From a checkpoint of a small mixture-of-experts model trained on Wikipedia.
Experts: 128 experts in each of 4 layers, 8 picks a token, a softmax router.
Training: a variant of Adam for the experts, 979M tokens, 6122 steps.
Below are experts of layer 4 (counted from 0) of a mixture-of-experts language model. Rows are named router (the router's row for the expert), up (a neuron's input weights, with its number), down (a neuron's output weights, with its number) and show model dimensions 0-255. Each number is 128 + 32 x the weight over its row's rms, rounded and kept within 0 to 255. Numbers have three digits each.
After each expert's rows: a language model's description of what the expert responds to; "comes before" lists some tokens at least twice as common just after its tokens as in all text. This comes from a sample of Wikipedia text that the model never trained on. Tokens count by the router's weight.

# expert 54
router:127148136073146182182098157069108070084073172164112152181078133142113113113094144144156127141147064184090105200128123107116158185151138140157115111165111131139139138199128109123137101097091086161114141104148093111121130119109151094114120158101158127088124191114105126134118169094125170082081130117107100125151119061074152143166078170096130114119140194203076169084142127136132135141153159080138128182100107113112104132107071171117167140153074130118123087204132091128130150119168153110101137167135071090145150121091157127204147134126092070186126106166120165092062122135133123198200091138134172158141142140183184086123150151135115140074107173113094142114088130141095076158155135148164167125080146157083145100098136153133118158174064158114110166143112166117115121077075129
up0:088143116131089184142083170117100126148086117163134144080159102176115096125157072117087101095109164090048131142109069112039082114122135105104138158122151056149159179081042087166117142132147097153171155107152159143107096132173156122172182099083135096126179119129125137152097145141111134155107121095168123085158106133149115145096145097139087154151122157093157114121139091151164124140056130181106145168111129136106134154145186138113131084044129109093150095107118131082121106164139182115164149129109136174121089156133119134140091133113130155144120065086152118128126116161106048107043145130146160113047193149132128110144147098148152151115066096141147107142144154067132107151175078147104142046099120125157102098154073141118116114153174157156158149163166088202162145161177164
down0:131116102142172162106072125131131107092082115156157176161118172080079171099103141118140105081151062158119134160111152128171094187106133147134140087161153123154145152114171171116115111102085143107126153117113122088121138153090123119105122220141176168124148105145131100076146136134121123120116125099096143112147108145163197139130098124147128072136109149086077124102138172154118075106161163088096111120140115132144134138121121090180173181169063181127093160161066058123158156128170114092100114110135125128117117145046149100188129103125098075152099171184082130118160182139135076167139067093127147166187129130124204076124111132128073093114157161130069151113089126160100155135147176171203133163098162169112200096122106083137107135128094140153096141093054154121179154100066084
It responds to: Closing parentheses and quotation marks ending birth dates, titles or table entries, e.g. born 1959), (1925–2005), "Chile".
comes before: "\n", " |", " is", " was", " –", " ("

# expert 30
router:157178107091182080105088131093168097070126103143127146123065097101086148191141148096143165130128146107110106111153098080123175143075150127134062136102108159070166169156165129181139118108145098150108116156179080121116115125126085118111144137170100079130092118184112120127146122088176111087110141117110125155131118102148125080168145172153135146139184106108149127103167137089085059162112175113124068137114113161125118075172136115133097148203142123179082140122183130165192147118108165140158095172170150109208169104110126165097166116191199132116137126105120124147129094124139107184144116193119087116090108147121178159073180177152164147138151179147130105135186123150101172144175118136128161160091052123137174040066113085169150082095095114126142126159140150092108141096111124
up1:145115165177098138108168086165141142134125093161167114065133121096169071089099147091178122073150131069135174132149128103175152108176158173127073153136092131134135127090124167041101128142094099164120150112198150096116173182165149156167152144147128159098202130095152095134114129141190106163160123143126208142141182127167122127160064175160095137094102135079143139163130128162104181087138123117113149161098159146106134115102191144117116127132077104133151132208123096129109147159187087132115131097114192157127083148123120146165147098182065092114130181094111057096089163146087151138093138118150098145137134109172127155127105114121157054110130117171117129174087098122115141064107127143109093103097095189091111093120130149176100188091073158111052093142120112138129119161080128
down1:105103099181143137137077155188118139169082072111148134095130098088158145139126170162092112115118118151046146145167167090092137125169115095142156130172133098157158162249135152141123183167142172165084157102115129150125126115127125153146113128119128100187106096125138185158101122093103141077144145133117107134121103116134077154090127110180154097168126181147128062111076117069125162159108103111165157110143089085136112192091145126107146123099138166150151089083104118105057112132145110121126063128124119149136130137122057130128109163084121127136146133155118134055142123182190183135096115075166071169081103136129138130161128112143088114112138066122136139079136114157173120118143038095107175127113127115108157096139067084137194056176119077135184097122095136130148180109093195
It responds to: Pipe separators in election result tables, especially right after a party name and before the candidate, plus political words such as elected, Council.
comes before: " ", "\n", " +", " —", " A", " L"

# expert 2
router:161122154113086168086163139117086166158146121110109126119106152138024162067122167035100080115092133112141096108151138121092170167120104123150095166126135125135116161148130067136047123094098125105172098110171128096131066116122164159177185121139153104086162145100104154128161095179166106116087156126166128135133136118108126108163112097084143213120125120124156180117133119113148171142115115168157138133154186164162110091088119097135108192164116149111167190153071168057137144093135128144139122166141137153112092176160131139132118141147114144207138119151174144183096173101118159080150145113070097141149102156131079178149164116118187139095112139152160097104115130117108107095124086070044127153147129094128147104086153152132025142108103138063119094216130101144126108143125131
up0:093110073122124141146129112154182137132132110145127135071101071128089107119132114154118104155079110054078133116103100137127065149157151091123129164116090129160166142121021141131162110124197106153119164113150126170075077165133112151133152112081117124126136071159149096104175145124147090120120098094104138160122169134229091126128134151128148135053095166122122146165141131110122137066132092123151013063043167140134148137120174164154157148072071175156121178114152119136167108166092180115090080103104093139142100196092120176094124091135125135112106137098120072135119152165165185112140161146137106098148139142100146104139141161109151133102158169075173148124158062161090127138094149142121137105114089102138086115157131098100100115095144182146192139117092121156206165127129091
down0:184089135114137111107105167149148128126095191112116132190099136113122122161178116129178131097106100177188133138122128085139135158117072145142130150114145127144144160118186113111073118103171088116144160107139169157128153128142082149165095118149099167128073125113061143185164117094148078181057084136129107111131194193087152096140155092114127120133096149093145130161082127163143106114196113149150097180107153124122130097090081117179172197084147181159125123119132111154100155227138086144143173098086153111106208125115130111146111122177089115102081093112103159095145073102096099092116146103169143084181120164081149138144190182174132135083094133075121078054140095105105118144109169111076147157144188141151116112145126139196123098116115157104139090172160141131125097107192105
It responds to: Digit tokens inside numbers in election result tables and statistics, such as vote totals, majorities, percentages and plus/minus signs.
comes before: " |", "0", ".", "4", "5", "7"

# expert 34
router:135170102115128133103138140127125074143150116131098173156087179129119132145116157094069086127125086160125123181149123084098076141124098060114136122140145072130100164110138111152108179110131119073147135088098148126149163132139147123162195138079134143111165154148102173139143149137058097102074075126152079136147112136083111125154073092113128127165093125106166174069054148108118134106084135147175138092130158134155087143059127137164085186144087176131168100119056131034163106128180137144157198153094108178074094117117074171208165075128089176187127121191142168156077096114114129127138182154124130133134093151137147165164137116129087096088123069152119090130102118100107153134120116075128157159128185140167142104137151131103104120113147194125073170116144103074176134171090134
up0:109128113167110172107099124118120093145060081129098156071140106098111134114119058120112086128114158092149193165112139106126107133140130102127172100129099172043120127139088127132181117096144171152158132187126134146139105093139128106160126155115110092134105077122188111113167146114138197170200109154176150145145109126125117123128152101122142089117118100157136103171167098143139128187133071124072073150055103057088149126141161121140118129087171084103065127083099113145100084092083132201109135101166150134138120134131079095143112141079116134146108129083096140100116158118162119103154106040218114114129174126123145104094128128121110176145123119137183155121140145163127088103124092131047108108104000116076124144061138170141118120149140116106165124157094170131158120139159042
down0:101170105113181168147119137131137158183117093125083108127177107161147142138105120093072086076088088166138111033129110119143191082071153138107160147171139120134148150143161135048160104064125154132106135148156144125180132133100148133097124174094127125119094091166098153080188151159100163122127124113106175093123094139171149049126075091194192128169118101101115120119154112120197067086113122134142123110134139108136140143107136131132138107152120077065113111123142059127141111113088129104192096150147131145131122095068189156158105162116142146132105182126060197077064200080151080123119107166115102130133098077091090153065143130171135174135159095125158097146140157176144161164103106116093167115091140106161145164135098090093098149137158127136115119185119088072116153153121175
It responds to: Ordinal suffixes after digits (21st, 15th century), en dashes in score and year ranges, percentages, and number words like first, million.
comes before: " ", "1", "2", " century", "3", "0"

# expert 21
router:127130159111116219102207114146103161110125069104129183070118140179136141080157105108133147145122085134145122126150137091090153145145131128162100194095135161109053101123149171120093171127102149099153152157133098128158106103072087093107179127085132130129162141106156130130113101151165126132176089128136128108071095137104159134121081126076145182148121058130187137171092138108161101127119101106129167148146139121136089114118090120117113166126058086076188167132101142077171084097178159165106076144153113137056082158091148194066117130128114132180173080188206108159121142115143140123123192133088076167080153134112102123121122155131170156092169086105133099100125158114181188108056176087110124116144172161103118089134151120166098084123119106100137121187089171097151117151127139
up0:189160121126105105115152113195131119152137128097143160113101150153095068086108118126068100096163189132099109140111056169177123139142109081140112144140116145148123158128109119124155168067132196088106127085149119114091182113148231104069143150142064114174154114178136105125135115134154125117141148132096121163095171164117091145138068137108143108097150100132112061077169113106092146118141094049177099132086131131124136124095148153152120137119140099116157102119146069170109101110115079127125111044123134111162136158166108081193140107050114111074150148114129139141169111129189103075120125068131229092115084135190149118146170097151117124145111110137162192185158131103095107125117189083147147140138158156114127082123087132084111108180145111128078101098183138114081142138180089
down0:121150086125092109159085130142127125126057130107104127170183174154137141090141150098099118113191158114148087166164163168106111121127099105130097173121138159154175153035121112149121095113172068096144090143097174137153110092157147111137111175121136139121183151125164155125112145104096211094093160120148117124090119099127105107144150113109049142141101106132166171135075134169099117100133184113156085124171096133114138128113122116132139165132112077107094130100095174136152132102185120169131061092159152085067083115125139104099114141096053153127142123113128162147059151130135168095082138059138117155136060118183083113162179135113174135159111178179153118135168134124115114105062201111135117184141130129162104077153173169124153158139066066166100153131107107123162116151107243
It responds to: Spaces, pipes, the invisible character before decimal coordinates, and first digits of table cells, plus units like ft, km, ×.
comes before: "3", "4", " |", ".", "0", "5"

# expert 31
router:088072126105109141131089144109137129094148089101163092131154124142144128071139066120101140108152117126136069124177094131139161060152107079089206133133119139170124094116168157155104121122185134163145091140093109145119112163099153158068076126164133155124065141156116161123081138155135175104125165128121170128162132149140123181128096116145155131120150134151134111108182146080145129116136113096154112157101217110108139147129113071082102116175175158105116118144089154164078166131173129139120063085160076157100153107202124106123145128075175075159057136112184104107149094148168147127147091175145157150093167135134115110162120121112085161162086098150141056157177176121165081159125108146143144045170163068170108122166129215095107160115126117177171140095071071139132097167183124
up0:110155119145125153148125146126143120077135174156123197118062117121133132119122133121122041110137141051144126146139119059121136096149129149134104132151131097111148106144111059148100112112168187189140153093162078097172108074118166132115122133190157159166147126135173097142129153058079075107146150177157092120096092117074102134178114132170109162138105122135159142103136096130143139086076173210107148154146166152191087093193132179123102122198137112172112073107128127129128063063111157080101129144098160117119135175153133163181160144165123138156145151177091106111138133098169125153066132131088157121101166110150123135063117150121153072102127116075149129123102133130174093084135134137148150160148033131122157166108185117107082107123095133134120068140228149109084115116162169
down0:154134140067080174128161157106098105180159175154147106171158116159120141150183162081094149112153147116032155115089112123121148169124189131103137154132099139079092138122160092080119116124187103109098114146170124154073139166108155124102134136106088142123130120121106075099094150151151110153100080178186130158089135187140120113152168127074087136187109124056115161147116158100121088188205144138076143130145152169083119098109106095074188174101074125164138158119122109167139134178091121097121095148085095123151096140121119098137057153105161156134109164079091103092144093151114135120145185171179154117124106149118168153141103141140164130123131107140172172184113204125094209163127050105144112131147188189161109102161136119158134125187187107088137077142104150146148115102111130
It responds to: Word-final pieces like -is, -us, -um, -idae, -ensis in species names and other Latin-style words, such as regalis, Portus, Synopsis.
comes before: ",", " of", " (", " and", " is", " in"

# expert 0
router:151072110132068186090182151120138117108190124140170140078110076128134168095171130113078132064150058133140122147117092159115107158087116154090119118170161142073109154122169087165080109097147183122156169076141099198152137091119137135095120074166117133097185122143092115103170170161084163083087102155157104085092128117123089102139129117168144125172066139130153095100091096113164135171072118147098094140105125065173134133125198130094114167127107129164149152132151116153122114096134146148151060116037124159114133099182126133151182104094134153086130116097108132134155156171180138178166167148148123165155153117141150152128113107099148080172119090106135146141121134183078174140148118082161144190139153201170166132154161134150090087199112118119099079162065106173155147131092119
up0:121175150130069140134116140105099100147087071160094137104139132150099132104153129099122062127119187166115165042176097136174145152116138131137154168147160117130124158149083100140178152114180178132153135144141201090212109134131132130140161135069180048123113160150155121083119098146163171136130138042159162172102108137128135139114144116055046124106165157162122169117176082141075145130142171158122146134165087059091136156168069141133173143114078106146081199133111139148109170119194129184120164143192117105126168157080186163119076144100120151138136108089118152110156057114164110100182143135152135161122063095106111104138137077112092194162063111158133103137167149129127111139142123131133136097146132101136104111150085136160178136070160117106134091117125145137154151128162160
down0:136170155207132115138121101131137132120125147105150102063175113114167098139156162115118102082137140180135169182102108087102156183096116090132112139145118119198135142157114117156102120166113140090086147159148070136133104145127115093112116123160119128101112168179084156102076113140100133119176131153160089084069119045088110180109126078143150070159148082131112113160138127166103158137179117116092135106106160254124128164091100128161102152139165122137186192118099147167167106144131123111179091129089110124141116127148101097130110143135105118152092098127214073133154151115131132120065156176110106109149180172176085128059083146127132123128070065111111162200155100095121061094078071155172072122144087084158132125079126157116187113112152107110165110115138169167132110115106151
It responds to: Function words linking a verb or noun to what follows, mostly infinitive or prepositional to, also and, for, into, with.
comes before: " the", " be", " a", " have", " his", " make"

# expert 20
router:128139114097135178126097063140138145181112191105105169087100154152068136184133158093116076116118155180156133142128131083115186156179129183212092160107169110157192173142158149147144155140068107136177142236100152129192062108119121177176162141158138111118115156171142109116126093110149147141105156121105164179162122098109162113127130151085138159136133133094155135071158184126103083129049099110142133115158075100128087143154097114131148177181113121125153104149100172134123116149111157161119125090142099150094162126134090152148144102148126125189126132155106140131108179127127168097141176120091094120100075138097106123144176116112135096084147132133144152100164135139119150140122179147044085146203165202109141054138124127133177095169157123130107137154100183075201149158138100
up0:131100122119096122108084124140164095165130152119167197077146124109129131129115102201111143159063091092081180051120084118168132132033196155168131107139047123160128115133117120162157155091157185096077094116151132119140173151100179144177154156113147100170166156117170147156134139119139108104112138141132160106098114136095207140045108143133145167075138127116112179145135174163136121156101141133183073098109088104188122103176094148143140105123129082114094048200115076116120143099033085144129153157116101171133115157137129149095144110157089119153136156132110108112085114157178128159086101078123087083127105121134110098169047127056094154137080142141123105063123119152183089107137141122118122117149148152137121091116133122102140152176111118154189142126078149150134158100098115
down0:160101136147151177115194140108135173064078135109128100075137125114157150135132188102158111113100139153144121122165108128154075139088120097123152109146144121116118131069199116076055173103125101144105192061079119099207146131102121083169169069161204177095120140095117092135133080138174116083128143146196078108160094097135148169100157124166106148127102170167118149124130188082074155118081085119076104123125156105135124126073133101097091133120135150185139106089147118116103148150149155093146095196124134113100118125083114095111132119132111112138082145136200105174140099147163218126169104103086129141086147163100114207138138158051083115153140205134102144074118137092083103143139080145128140125154128103136163124126157149174118103098106122066124168107153123113111108175119171
It responds to: First digits of match scores, dates and table numbers, such as 0-2, 28 April, 33', plus raw bytes of multibyte characters.
comes before: "9", "0", "1", "8", "2", "7"

# expert 43
router:106108139118159074156119154101152122092182122135134128141158147161128146131046116141085103174168159108094119111191098126111103143167106143108120085154169096170149161115061101175094145115146187146127110077124126143101150106130173097081135094150139176127064109106156144118101089197103151124090145115140108172108137124120102168118089152160169087129120108162150137062112105178095162113095146090092085110104161146120191153166117165151134094168147137107113157102083140145186106143144140130124126075122114140154173129090090110174135160151154131167123063119161132107145095192158101144057079169147184080123153090175018149071137133105132079139145147133163136077092152094175136105151110133140119081118151128098155081150091134112050188185098139179150137102091120121177162045120148
up0:090136138160163150103113112183135165145153136129130121141089157135184139161167181119095105132094080093079106097071131078133138141085118122121113068089121165141152155115129133094155085178097158084136147144096166064141123146076149108142072113135152156096170112119150123133139110172116158170181147140040107135184100120182134116110144104109140122125105100042100158131126104154130150184091168142122108104129147117107108204145142107094133122152145138143123084138151161156087197156179056164149163136118131104099170127135067109098191052103106127068130144175154110152141140137148199102119178132054080119117173137135149138108112137122060139165136090059098114109149165134142117110201140147085118123121124155148058086100162221121158157136159113130123170111146150154095098083157064
down0:126185215108094147155117112096170104134109109096133182102109199081146116093131119109149116166100131137145161162106089143115121108080093139193127106098098136152126147151134099130149069132163101158099105155130112084105149104122161092167117167112140127078125129114122197201131122151120167063131160078085184172141157124122095167118139131144125101111108142117092089130083152136092100159046137130086142107110077096177109123181082130158194111118085151094109101125106102126177111157123171136151087160120165140172144097151167055125110123176136120149116161110208110126097103140075145074123050119101135058118118096128129150087180177126167115104164158102144155155142148123072142126089136113132172078094143118084137187094103060115072160115090070158149101118132163127109083161056088
It responds to: General nouns after the, his or this in prose about careers and works, such as years, film, album, season, capacity.
comes before: " of", ",", ".", " in", " and", " to"

# expert 27
router:172155133128136089143087128095155168107155129090091087179132121186063120086061093168104177141153103150154117168185143127161128100113104091090114077152167112179105078167117091146127131099130112119169167106152165079143061115128116149139134133197172117063146191070094144114139182137164194128099147130139120107146121168117147137131146106108119120138081131092118127095136190135140119146070138166068149075155191179109121105171128093116131187218174173149162110086134150109095164131117148091182145110130126159181138138099106160178139085171112127220110135106113145168186134168147175148143111108155150114169140068126087145153128132110116122065135147138170131112163113105125118130138193116128185170130148115115141097077165155076141175092074165119129103120126085070129131097130164
up0:152145104111181143111102191076147096118122054168161154111093109074116158146168176084084145126085061111125137101115084153110134140121177111163151068150144162098156180100153148133134125136097123094090162129098166117108124168163164175134146144111160128169114107131103125157120080117131104122113063081142159088095143138104112105130087167076141129166195133150159171140124127155086088079117171110141103191149134110123157098193109162108076136153106119127105117127134136214128147155093147112140144146158163148107100105143139147111167154134185181063128110147157156096053100114132110180106188214211119086133071128081196132102101146175149124111147168096140090114164181114116167112184136113159178139083120190113116136106093173172122100137105178089140127143122146089120153069148169
down0:064132066120184118111164140128098142129143071175054137085192141074112151124150187118136100134113155130078162138112089137116094149201112124149139086092158210131107188115136182143156122083149136172074196147077097101098077129089125129128150166166103146192110111147138093141130137086170128071088097096096110196130090135092104077116170150056105113174147110086093181060134110100125143114082122106156150156221125091174137137124162129167156126119099118114127179091110163130101156135112120140108114130062134105073103041127165154126162181157131094103111184095134121072096158095127133127119125156108092145091136119135183100107135141157085124106127110105084144178125108099113144203094128105139165111109135161149090129150110106153150105138115148129124112083138112082142090084152098
It responds to: Last digit of times, years and figures before a pipe or bracket, such as 3:50, 2005; also US states, London, -ville.
comes before: " |", "–", ")", ").", ",", "."

# expert 15
router:155197132127136166104152155159174129107100124106100125146110087155066110082154152112130095138177076189163096145198147110175111171132136092164110059131137086109115146153145104095137182073137123105133160122197103060125137138085127109092149138136152143096121151117095106115128207152184199103153133161091088112152106094102146136118109149094119147117075162142165169065060118105078088135110091132153147102157150137146078122112100110123120146204094139124131143148121137113053129137150164095144125144165118102073164129105175172174157087128071134186079142193117148130110122129159196113168103166115147111163167118137142133140138140161117097095153156139189109096111143157089156096132191141068126172166185114134138099066124133071070167143132154120085174135086151100152104053101114
up0:157104157127148101248177167093116112075120078172135129183110138113107108099147106049100085143112141092086166121134145124141162108094051111166155150095186116121116126120102126063078124106131134153152157131130132148101106117140132136083115133067147110179128113188133128139098057105122128132137139191154092042140077181100165160076119114107190151122098106170091156137111184145158103093124107128141107101129098150118155142131153146115087160153146110137127193149147123145163125063134115119118186136138087175138166131132120119141146117170124152163113138186175101145085086047127125224088173178070096117082154176082134100113145158104139054119137144123143154085134132142141138115154159045154124106084118158142128075122093117129082111151163103141098145111146144165165136135185127
down0:122085100104177117109157099147100138147115132100146123135088155103106101125161144145110118075207128098124125105156109115108130112181120143148144122120141095104137120150144146165119116144063199182168143154162116165110119113180100113143179186090097149094173165094149115110120116113109119214132131103123134160134131085029090099125192216126021103083147188152141133113129091146139128173111094155109197182160191079129159166105138096182131117113133101156121138119135131098134117144086160123101181195067110113077126118088118099165110134129170151105139084147102134086059122083178120141186099116150153139139139124131138114124118165152115163163159099107147093109136175163134100082068087092151145123182139091142192165137136085125118103198120105142159167179126142161124079137190138
It responds to: Digits after a decimal point and decimal points, mostly in geographic coordinates, plus vote percentages and scores, such as 47.7103, 88.5.
comes before: "°", "6", "7", "3", "4", "8"

# expert 12
router:109139141194141132113074222131142117138078147151107157094033146134070097115172157100159088061135120154168114135142098089137075143158102074118179076098085110143156146119121123161184128103070167123144205125109194124106136078104131108073141085135100139132083146173120105161120152178159133070138162109126128071103131084150098092151120151113109084144125160122139118110116108137110118120100126123101182119103146135083158159127163140138177092140069068132130123081148121165155133194097142174133160136122104110095116113144086164132103152070072128066088179152112156047124111136173179140121166100153142163111143150113157098058168094160111113066127127115139148142161140152112166158131190078147198173115186134116136140082115107121171148175129149111156070112118115073150133115140123
up1:172160135113118134094164095144120140122167141005131164188137089100078148102187183192120119197159140101120144142128114116124107107154150115161131093116148087042154086115144154138116134119170156101090122135111143106172130140146137152063136167102097115119130117128111111116103108147159053134144117134101165138105086105147125125144147125105121121051123107104177101130134140132171092105136103150157094001182116114102131144126130153115102148165104185104162127124162142122087115132084083083082121080098090143142187120144116103107137082155110102113110146146158121159158168109069114186176102090149151078130090098150124099160139118108140088135217134186117053172135101131110133074197132126126080190162129098125113204097110176089132157129133081120074141122114141095121093086146118
down1:135101154129202097144137129101173106192126135127145118133136139101146085150138052140149166108093124073194096119088131076213128150176183096078134135100155112168130131060134108201180101095117096169148078136176133149171075136093125099121135140129128107150117122167165114184128126104119104161107197157117123118169121154128184134127199142138101096154147103119148096124135102125187122132134161125086144175103118096144130146115096151133107145100150176134182099105067169096152116170072125128140165157188125085131125167095151083162175150017164136145122152144077093135064098105132157086176172156169145162144088147177117155100120100084162182151154184150089158127103097115165190126157131119186161128128159088141109132113128087069160100116156124119137152102140173138146121163089109
It responds to: Pipes after the year in album chronology boxes, single letters starting a split word (s in sector, saxophone), semicolons and brackets in lists.
comes before: "\n", "1", "2", " \"", " ISBN", " The"

# expert 5
router:137077111092074118141175168122106120113145157094145179147140155148166130081163086097100101104117134075097140088109123133152136153089055166144096143146115108069078164081151159162105152107110148165109070104140143179158158109161146127167082146124115132092148122105106085158135173133106105138056121129158117132095128130073097140149136135130118173139100097152113108167130164102062158184091169123129123132103141075136049096160199147111170108107083099057142124115093103135125133117130103139146103180085156169106078093096166149110122134130190141188139112152103076141126128123155119181164083148112118173113187100127163176090091134096159148131090102092053131136094175121091178138123136083151120157120104144158120167102172091209023131187131120125132079110178155110120175177095090
up2:118164121139108141119062092183123121175091097103116173098141164143108135122051106130151096136129117110089146094094123078160157091120100119121159160085140080129100151131074145093118173115116129134179161147107108153128155152084127131089095059143132119057097079125104173132130123165105166107155139109123150115211104142125155155111101176143175094121131198057136085146158138114081163061142148141109079156092153068063101147100058110086193127098135068104088069166132125128088104134119093143148140138179072158150163086158104112215179174127166072160134102137104148123148118093148138123085102061159160123126147071095112137144145062189121073100116108115097108125159097100122152154150158154138132106146147102118087122158135134115164075170177169121164174114153103099142082129116163
down2:127119106142128152175114181111166125122058118144151102155107045122101139170153155173128044108089036133122135183091124130121053157144116129120183149194145132155120184112152080100109115110104143091180113161104173114104092141139152104129143105152105146170083131035138130147168179176154128137138118121120104165141145149104166143072094154112054069140127131108113138115126163109161138160089133145136139123126164130167147130057085090164196102120055077101110135176152164158110121131132184141082123121167096185139105109169090134160120170087085107133062104088104102082104134140166183179140117105149109112099168091152152118128159137096120119098120202148100120136117134094122172086135119148175150126107106121146113155117128118188121063208099124101130185116111170070162133140133140
It responds to: Prepositions like of, in, for, under, during, after, often in sports results and tables, as in Round of 16, end of the war.
comes before: " the", " ", " a", " his", " office", " their"

# expert 23
router:169101112189171184073110142112170168071101079127115092100054060162021109121106158134178157075130135119167123161157104066080115190108176142091120134164193156107180110135144138155167095106090116154106165124118116076078108123138118103158168075082154131083138135177111058150137149082115188068142132154137091142142117066147135080162135081076165117110147151151130152142151144165170127137122153126136061138148097145146133105124149143122165209091101097138095124131123145165108153148164134116163103126138112112142136074124128091087161094125104114104144119140096111117109133095094142191164095175134092169147144131106186113110168164180134069086100114121128153132096119187133147157179147116154180151078105091069143082136141115140115165162090168111118149151102170129141167100110091
up1:101116158166099141128225122119156166190134164203089197149163097114181100091161057122139137167112152142083106096130182102102149111053132171156090137127108116163094121138164135116144191102163146138121110116214108154108092111111149126143140121180131107126126176055137129105121103172141204150169122096114113109133150100100120158091172169162162163136116165106104112198142094160097132112137164161172129176135122131115127099202080114072116116122138148106149127127148129146091123143140129133186099156126109128104096140175091132093151177146124089169135139117138070100140086028115094139118132148157175147108115176180102114165110132132175186179187124104188103081139069153150154112171075187112091083149118126140159121101133124156082158134151109129111138173116166134064121106139112
down1:094113082161108125228150166115173091124111119082075173115133101062074113106132155072136102076127098160138063127155138080130118090133154060127189173135139099201143166133088147123104166057200128101138139141136132152111109070132076083113040114131159122113085090071093139097111131076117133069098092130127156172159130179150125168134105191152111177129128124166135080082125145069045156134081125121108128133150171163135143159084174117057128162145149192153132063138159141143120142109152084075108092147123108082133165135137094117143176134133179148100162112139114182117135125157104131106109117091181124097154124104098188163106123135123133119111183093150118146101152097171089109114133102139146146125166131175128129125122181179148132050129133137137156157096113130107155133161135129
It responds to: Commas, "and", semicolons and table pipes that separate list items, names and places, such as Sarasota, FL or Israel, Judah.
comes before: " ", " and", " which", " S", " P", " M"

# expert 47
router:142094134194175092168060139151180090086140127117157095143154127130135123176036185188120077171175180068152099146152089110103105077140103120130136098136127100100147092123098133146085099119121132102098103101105094145088140085158182123069112081165157123125106130096189123127075119133129075127090124129083082130091124156104108159123114174098184093108165135152115112070119128150133131101132145116157068130074137180088169118092140170164081110145137125131107204138114113138146116103087162117145138127133117120183140210133156100155176089165158117163183111099163159124132120170142100136100106107107083085141120095189074161066132115095157093137138125162168145164112103089132132092124134136153144142131094157095119093126081065123043132130081084159175135135144098097167202075096163
up0:109137153108118139141117138110168179105182131078078116115125164143087154148106164165089124082146085179150118101078086141129089167126122084094147102127144175114123085184086138148163137125162086154111158170151130154131181058160104113059176162079085130115176106088142088141103147141135130095177138108160154072115105196146091115182133187165102175091144169118093126108118115130122150105125091103133103128073149150122123163068178088104132153199137154164128141113102144125151121106138099109147081150111151119084142133152130096079135154151164149149127130183159077181203129113071029116071170185161153152114149131124081122186130163126072116163146141125097153086121093155143126123153113176159092044100108146139104149134093197100123130115165151192103076167117130186113095113116120
down0:096158149084118136155088157166119112169110174151191127080139082159138120118087104158167148200072093123076183072172163152151134132065094171147140143078142161087117105110108133120146169117136104127093112154122127164123138132117180151123157168178100148133136114118140090155108105162180105086109133123176104094148163160130131094125127143093116089104057160179080130138133122168093084098119097116145178091103124102151130133130127081094121182094087153147184139195107142126189123171115112158091162107097164096095170155143063178146182069141114123141119195147076117104118115127101147130158121138154112125154165144110146107121176132153155144169108127108164180160205093062138089100138170086141139149096135150178140082169066204123161131134168082108137163143110037119199120163158136
It responds to: Head nouns of institutions and official bodies after the or United States, such as Department, University, Census, League, government.
comes before: " of", ".", ",", " and", " in", "'"

# expert 63
router:113125133094117136109091173087160121126155100149119104114107142180093123138107213141180169142154083154116114157121074169123081158120124160124087088135179149104187165201117149168157098063153169141163106105096088074141099127120154119102161101118186176060086135139132085131179142137115214082110104123078145121122119106149099096133084085118153119102037119139140174109158044137116174131146132158106111105099132118140134130110163122152156108129128134158070170150107096097148121165141182164179172122101117139124127142096149092171145108125092169106112139135135179120145161150212139134143085179127068131154169114160166121086137147087094084127097093168146125127092149170137146117185133157159189106036107129157146134161112150122057156148055113110117165145093120173119142067153116
up1:094116129114136108206144186092157136127143158151128174175141144135123205104135095150125133179082152083100091144114132129155139120161124130139137118140171095112114045118133103081062117123208106138156149096148137178090104180098177177139089149123083092173085103137141091131149115140158161142097195139088093154104108220074105134159094127145082131162161174145123149090159177102187127101140124164081103122132145140087130132163091156148126104185156097144128153118154144144130142172113191137136097091129170129162115123123134193157062163135176118156157109207161147138137111075136138067061145143093098097116126095160100167126169099120127120119169152135112133207135138140187135157114144140138100131131130144115147120145069129139135164162129099124058084076148064076208153137076115
down1:193157167090168119111166121094157146109155090102085139181148104110133119131079103136127107085116144040175116125136222133186108126094112151136128099115107182078143156131130089143122148114148152135135065098084123148095099170184092094135145085126171153104103122167164150159104145132100133086150154127115078147175140119073160131174164083175108151148148193130091117127116178067190091147084137137151143120111073136164145171171110124110118134118171095127116092146149101094136122138139178089155095115124158108155146138138129114190132128187163127161075105148110105133118176171104102160123064142146148128085133128132085151161100138104101099199107160141120045153172083170155195091094122085146147111173151095140086126143091106135134082168147137087183183042153110105115126050120090
It responds to: Relative pronouns, commas and main verbs opening a new clause in narrative, such as which, that, who, was, became.
comes before: " the", " he", " was", " a", " it", " she"